Weights of a small mixture-of-experts language model, trained from scratch on English Wikipedia: 12 layers, a softmax router.
Below are experts of layer 7 (counted from 0) of a mixture-of-experts language model. Rows are named router (the router's row for the expert), gate (a neuron's input weights, with its number), up (a neuron's input weights, with its number) and show model dimensions 160-319. Each number is 50 + 12 x the weight over its row's rms, rounded and kept within 0 to 99.
After each expert's rows: "mostly gets" lists some tokens that are sent to it at least half of the time. This comes from a sample of Wikipedia text that the model never trained on.

# expert 47
router:27 54 35 38 63 59 69 60 69 62 40 63 54 45 45 37 24 43 75 53 62 48 46 40 65 46 58 33 70 63 62 35 66 52 72 66 50 62 60 35 60 51 28 57 44 42 54 79 61 34 44 79 38 76 61 59 46 67 54 19 53 43 59 56 44 40 34 30 51 43 45 45 76 51 42 55 38 38 42 31 47 53 68 32 49 53 35 60 50 59 48 39 44 25 52 49 17 42 35 65 69 64 39 53 58 49 44 56 43 59 57 52 59 48 56 29 45 48 43 56 46 30 72 61 56 55 42 52 55 55 68 35 50 41 43 44 51 45 74 52 42 51 30 52 54 37 40 42 51 52 32 69 81 67 49 54 52 49 65 54
gate1:63 65 46 43 69 49 63 82 48 48 60 45 42 45 44 46 43 57 48 55 70 52 53 50 55 51 63 57 47 55 42 70 59 45 55 47 30 52 61 50 48 45 70 41 44 48 43 59 66 65 54 60 51 50 46 32 51 49 49 56 52 51 63 35 55 70 23 58 47 33 41 41 53 54 51 92 49 45 37 62 49 78 62 34 59 37 25 55 62 42 56 59 64 52 50 48 58 58 43 50 54 68 44 60 50 35 59 54 51 44 56 42 40 43 44 63 43 36 54 47 64 36 54 60 65 66 50 50 46 60 68 58 64 43 51 37 45 62 55 34 48 55 48 47 59 48 40 53 55 50 46 53 77 86 63 40 49 67 35 67
up1:37 51 52 39 49 48 64 60 37 65 62 53 46 57 49 56 47 65 49 49 37 36 54 27 42 49 47 57 77 66 70 36 50 44 68 46 44 29 56 47 76 36 31 59 62 47 34 31 38 56 40 37 42 46 61 43 60 44 30 55 35 49 58 35 59 46 48 49 55 34 72 56 68 47 39 57 20 52 59 48 31 67 54 44 58 47 38 55 60 46 52 69 53 52 17 55 68 63 40 46 60 62 47 47 43 28 65 56 59 43 43 38 62 50 45 49 63 34 69 73 53 44 25 48 38 48 33 37 52 45 45 58 50 26 53 46 35 60 71 43 50 39 53 42 57 47 25 47 31 34 31 56 60 58 59 42 62 54 58 41
mostly gets: "=", "',", "featuring", "–:", " ROU", " ENG"

# expert 40
router:43 64 53 53 25 48 62 57 66 57 23 58 74 69 49 33 52 44 51 53 53 54 35 59 47 48 59 25 53 68 37 38 36 34 53 54 51 52 71 38 53 38 39 46 42 36 45 50 57 45 35 63 55 61 50 47 62 61 41 67 49 56 36 48 47 45 68 37 54 31 34 68 61 78 58 45 65 47 32 37 42 34 70 58 55 40 51 54 35 35 69 42 22 56 65 66 21 34 60 51 65 42 63 61 61 50 56 38 55 52 72 33 63 57 32 35 50 32 30 48 47 51 49 70 68 53 56 47 41 46 33 36 44 45 57 47 62 42 61 55 39 48 51 68 57 54 50 70 40 54 68 75 52 63 67 63 67 64 54 39
gate0:61 58 20 46 52 47 61 40 41 45 73 61 52 65 54 52 23 53 43 50 68 52 45 70 40 69 38 41 58 45 55 65 47 41 49 75 55 62 56 43 36 64 61 44 44 63 48 61 46 40 63 48 39 47 71 62 35 51 45 61 55 51 28 37 39 45 59 61 55 31 49 61 42 79 48 45 49 68 70 51 26 46 48 57 51 68 45 35 40 57 59 35 73 53 54 57 54 54 39 50 34 47 12 70 28 65 46 37 62 72 49 52 49 41 53 44 55 37 47 47 55 58 44 71 46 50 40 62 52 42 55 38 54 63 48 48 61 37 45 61 41 46 53 58 54 46 49 32 39 43 56 86 48 37 84 53 40 46 47 32
up0:50 25 70 38 39 56 46 55 48 57 32 54 53 35 42 52 77 56 51 55 28 53 67 41 59 43 58 58 36 47 41 42 30 73 54 40 48 47 42 69 69 48 54 47 51 43 62 50 64 50 36 46 60 45 36 25 69 59 37 44 43 55 68 40 62 53 59 40 46 66 36 52 44 25 36 58 54 41 51 72 65 60 37 31 47 31 56 73 58 47 64 46 55 59 56 35 39 50 68 52 47 26 78 31 54 32 53 72 48 33 52 64 62 39 44 71 52 63 33 71 43 43 60 50 39 49 52 37 53 40 39 56 42 48 59 41 63 39 39 66 42 55 52 47 49 46 43 40 55 57 47 10 53 56 30 53 71 53 42 66
mostly gets: "^{(", " (−", "×", "–", " MEX", "ZE"

# expert 24
router:60 46 49 62 34 61 48 53 48 54 48 66 65 40 29 35 39 68 65 53 58 37 34 41 63 41 73 46 46 75 41 67 41 62 55 34 59 43 48 47 44 47 57 55 58 65 34 59 59 65 45 45 54 46 58 53 52 56 46 31 48 39 34 41 34 56 58 55 38 39 65 43 59 40 44 52 42 68 47 43 42 34 44 23 31 40 44 68 34 56 64 48 64 41 42 32 57 35 53 49 39 56 53 56 40 60 73 54 34 42 51 46 60 48 45 37 48 45 51 51 61 42 61 27 68 57 65 81 45 71 57 64 72 62 31 40 68 41 56 39 48 47 54 34 61 35 64 44 59 39 52 42 44 59 45 44 49 43 41 37
gate0:53 53 54 64 45 52 56 32 57 47 42 48 50 72 78 60 58 62 44 42 49 35 48 42 65 29 50 53 54 21 52 53 40 56 36 41 52 48 72 54 50 38 52 51 44 32 47 29 57 50 63 58 41 39 64 53 45 41 67 63 52 59 62 46 39 54 50 53 69 50 53 51 45 41 43 60 30 62 56 47 35 20 50 53 36 20 48 49 45 59 63 33 66 66 68 54 53 61 53 34 56 39 56 79 44 46 53 43 40 57 29 54 48 51 32 46 53 40 36 56 48 44 51 17 73 81 39 60 49 43 37 60 50 59 32 36 67 55 64 52 44 37 35 50 42 58 34 62 58 37 32 38 74 39 51 51 50 69 28 54
up0:30 61 23 52 75 57 45 39 69 47 63 41 50 63 72 49 70 47 60 63 51 30 55 50 66 39 47 32 47 47 55 65 31 43 53 42 45 40 80 46 39 49 60 29 47 45 34 38 59 59 54 68 34 46 68 44 45 42 60 54 49 52 76 71 66 66 78 42 54 59 57 60 44 33 43 53 39 35 71 54 33 38 64 40 37 38 59 44 37 61 54 48 48 51 56 37 47 61 55 42 56 37 80 60 40 40 60 51 44 49 50 44 53 51 43 63 48 53 45 58 54 61 39 12 72 43 48 75 60 53 35 52 39 35 40 52 77 51 75 50 42 61 49 45 47 31 57 50 51 64 41 70 59 42 51 32 46 54 34 52
mostly gets: "\".", ".\"", " However", " Although", "\").", "%."

# expert 46
router:58 72 42 52 57 53 36 69 70 66 49 49 57 53 49 56 37 82 50 69 48 41 50 23 62 25 71 56 60 33 39 40 76 58 40 31 42 48 62 56 50 48 51 70 53 48 46 39 59 80 68 41 45 53 57 64 43 49 44 39 44 59 48 55 47 69 38 54 50 66 54 46 61 53 59 58 53 42 24 35 45 31 37 75 35 59 49 51 48 42 47 57 68 74 29 58 54 47 41 50 58 40 55 72 61 42 50 59 74 42 51 32 50 35 52 27 42 60 59 54 44 49 47 62 52 66 37 47 65 52 68 61 68 50 23 43 65 44 40 60 32 57 63 47 63 48 53 40 41 46 49 30 39 55 35 44 51 44 50 45
gate0:39 63 49 54 65 48 49 81 52 45 58 57 68 46 34 57 09 53 48 42 51 56 34 39 63 57 58 51 19 58 75 74 45 48 41 44 46 50 30 37 57 48 50 47 46 35 55 49 47 46 43 60 56 48 53 68 61 25 58 43 61 64 51 37 49 37 57 68 59 58 65 49 39 36 63 49 43 60 60 51 59 71 46 53 44 64 48 36 56 51 47 56 61 44 53 47 60 65 53 51 54 43 42 43 44 41 42 58 47 41 84 56 48 41 28 36 40 68 32 48 48 32 43 37 53 42 48 59 42 72 57 48 66 63 32 28 55 36 50 36 57 66 36 58 46 40 55 37 41 40 58 56 53 37 46 64 51 54 36 50
up0:32 61 36 73 49 42 34 74 19 66 61 60 22 40 54 50 43 64 36 67 35 57 25 48 43 54 49 47 32 53 62 55 61 58 56 36 50 51 57 52 56 42 61 70 41 35 60 39 47 55 32 47 52 49 74 50 47 31 50 66 67 69 49 35 64 36 88 58 54 62 57 46 36 58 37 55 50 50 44 65 47 40 42 46 72 50 57 46 38 68 66 66 61 46 46 29 63 53 54 48 50 65 27 42 45 36 51 53 39 46 43 61 64 45 44 48 55 41 10 42 43 55 48 39 50 48 48 37 29 67 51 51 53 26 53 58 58 51 43 39 32 67 28 40 72 46 36 33 41 41 35 51 55 37 51 45 43 35 36 58
mostly gets: " during", " in", " During", "In", " throughout", " at"

# expert 13
router:67 47 56 53 45 39 77 52 48 53 36 48 39 36 63 45 55 66 62 70 45 45 35 43 49 26 46 41 38 69 44 62 42 37 57 52 53 49 61 44 50 41 45 42 51 52 55 52 55 27 48 58 60 73 42 44 66 66 53 20 69 55 56 33 49 43 28 60 44 31 68 54 48 52 57 42 51 47 62 36 12 58 51 42 35 28 40 46 28 35 59 36 42 53 57 38 26 37 64 46 45 51 60 45 64 63 30 52 37 59 64 37 60 62 49 38 47 23 59 44 58 58 67 51 72 62 62 66 28 67 71 39 72 41 27 37 45 56 55 49 40 58 47 52 63 39 44 51 73 42 65 49 36 51 60 66 55 55 52 44
gate0:44 48 52 72 44 44 49 40 62 80 66 44 71 60 55 39 55 61 54 53 52 45 33 38 26 40 64 34 44 55 46 42 68 53 55 49 40 29 56 30 52 43 36 29 55 44 63 37 58 46 47 42 59 58 42 36 64 57 64 50 69 42 61 46 57 49 38 43 26 48 45 57 45 50 59 49 33 53 65 61 51 54 49 62 69 57 54 51 41 42 38 62 42 64 53 68 55 49 51 64 77 69 62 73 38 42 41 53 30 52 57 55 55 60 29 41 47 56 41 36 41 54 48 60 68 48 49 41 72 64 83 70 36 16 58 54 49 50 38 53 43 49 66 68 39 51 54 40 66 57 39 32 39 38 55 55 61 61 56 55
up0:63 41 48 72 33 42 58 22 49 68 58 51 62 56 57 53 63 55 37 48 39 61 41 38 52 46 60 53 58 49 48 46 38 47 49 47 44 29 69 51 50 45 51 46 39 43 50 38 64 38 54 44 66 59 53 36 47 65 66 49 64 58 60 57 55 41 43 47 47 48 57 56 43 52 66 55 21 47 62 58 66 58 45 40 54 68 62 61 48 52 35 71 46 52 56 42 57 40 49 67 57 68 48 69 54 53 46 51 27 57 53 68 43 51 36 62 57 49 51 50 39 47 48 68 77 40 46 50 70 41 64 88 36 12 45 76 40 44 50 52 54 53 64 61 50 24 59 40 44 60 38 39 22 54 56 77 69 49 55 43
mostly gets: " .", " £", " MPC", "%;", "chus", "?"

# expert 20
router:67 54 48 49 40 45 45 63 44 46 37 46 51 37 14 65 53 42 40 42 40 52 51 70 56 33 43 42 43 62 65 58 68 70 47 50 49 50 44 61 45 40 54 38 50 40 39 34 33 53 61 57 54 25 48 32 72 50 59 63 56 37 69 45 54 47 33 62 54 69 49 47 49 52 61 54 50 39 58 50 51 64 57 21 31 48 65 43 38 41 40 47 53 56 18 33 57 42 61 39 50 42 36 27 70 56 38 50 51 38 42 66 45 43 48 55 46 48 58 26 68 67 38 47 47 32 51 61 49 28 42 75 24 61 57 69 39 60 70 52 56 41 53 46 30 82 56 37 55 41 65 57 52 49 44 56 34 63 62 40
gate1:44 52 40 48 53 39 56 53 54 51 55 73 56 77 30 52 45 42 49 38 38 47 58 63 51 58 44 47 61 42 55 48 69 57 43 52 68 51 50 39 60 40 44 51 58 50 54 56 54 51 67 42 59 28 68 32 41 49 52 34 59 24 60 36 45 46 50 50 45 44 24 64 54 49 52 53 50 55 25 56 30 59 36 32 44 53 50 32 48 64 69 56 31 41 32 57 66 55 56 42 38 52 27 51 59 74 58 61 43 42 43 47 42 49 50 75 72 48 62 54 40 68 39 49 37 43 51 55 42 61 60 58 60 38 21 46 44 47 65 69 64 46 31 46 60 65 47 60 70 44 62 45 44 35 63 39 49 80 65 57
up1:59 42 47 56 44 56 47 55 54 47 48 38 47 31 78 42 51 68 54 70 47 62 54 49 56 48 48 46 46 52 25 58 53 36 54 49 33 42 43 49 50 61 75 46 42 61 31 41 35 54 38 52 41 86 31 57 34 42 47 65 44 64 56 74 63 41 41 47 69 43 54 54 60 40 56 57 38 46 52 56 75 52 58 59 54 39 37 56 41 35 66 37 61 46 69 49 38 33 44 55 71 39 77 42 51 27 37 43 63 58 67 41 48 50 68 24 28 34 50 37 56 27 57 45 41 58 55 47 51 45 52 40 29 55 56 49 70 39 42 27 45 44 45 49 56 46 40 46 23 53 42 50 47 61 49 68 58 41 26 52
mostly gets: " pro", "UP", "LA", "ON", "SP", "ER"

# expert 25
router:50 56 63 47 42 68 60 71 43 42 54 54 43 63 53 45 45 53 34 39 53 52 48 50 58 66 58 32 34 45 56 56 43 45 36 49 62 49 43 56 59 61 35 55 68 52 68 46 62 37 38 34 34 42 38 68 47 50 45 72 40 51 44 55 55 66 90 44 65 32 40 59 52 49 67 42 47 56 47 40 46 53 39 73 39 65 40 61 63 49 47 61 50 26 57 40 61 51 65 75 75 50 46 64 68 50 53 46 45 62 60 75 49 46 66 50 66 69 51 47 51 63 51 74 26 52 69 47 65 31 63 66 61 23 64 50 43 42 37 50 45 41 41 62 50 61 36 55 20 69 45 77 49 35 64 45 64 52 43 49
gate0:63 38 46 34 56 39 63 49 43 43 47 47 41 41 56 44 34 55 49 49 49 38 29 27 65 76 49 56 55 38 49 58 36 63 55 68 42 67 65 34 30 78 61 56 49 44 45 38 59 61 36 36 42 59 41 35 46 43 55 70 38 62 62 52 28 40 53 51 61 61 49 44 53 53 61 56 51 90 48 46 44 40 82 63 33 43 50 25 30 44 49 37 60 52 39 58 50 38 58 47 67 52 36 50 58 72 59 61 62 44 41 49 42 46 50 58 55 39 33 44 45 61 52 51 41 48 63 42 31 39 52 69 69 56 55 58 50 56 62 61 65 52 47 70 44 78 33 73 64 68 40 50 48 67 61 60 48 56 34 31
up0:40 59 59 70 41 46 44 50 47 55 54 34 58 48 42 42 63 58 62 53 44 52 68 48 49 38 35 42 64 47 39 63 49 53 55 46 40 38 33 58 46 23 52 45 54 59 55 56 41 55 55 59 64 54 52 41 63 40 46 63 52 40 51 46 63 38 45 21 51 64 45 66 49 59 37 44 65 37 47 53 47 53 43 25 52 58 46 86 56 68 52 61 44 65 29 36 38 55 33 56 34 48 64 53 23 54 40 47 30 33 60 47 39 63 60 35 50 51 53 41 66 37 72 61 58 44 32 67 48 63 56 55 62 61 48 71 45 25 47 43 20 56 40 12 50 44 59 28 30 57 52 47 63 59 59 61 46 45 54 36
mostly gets: " Apps", " MPC", " Score", " Pos", " Binomial", " Player"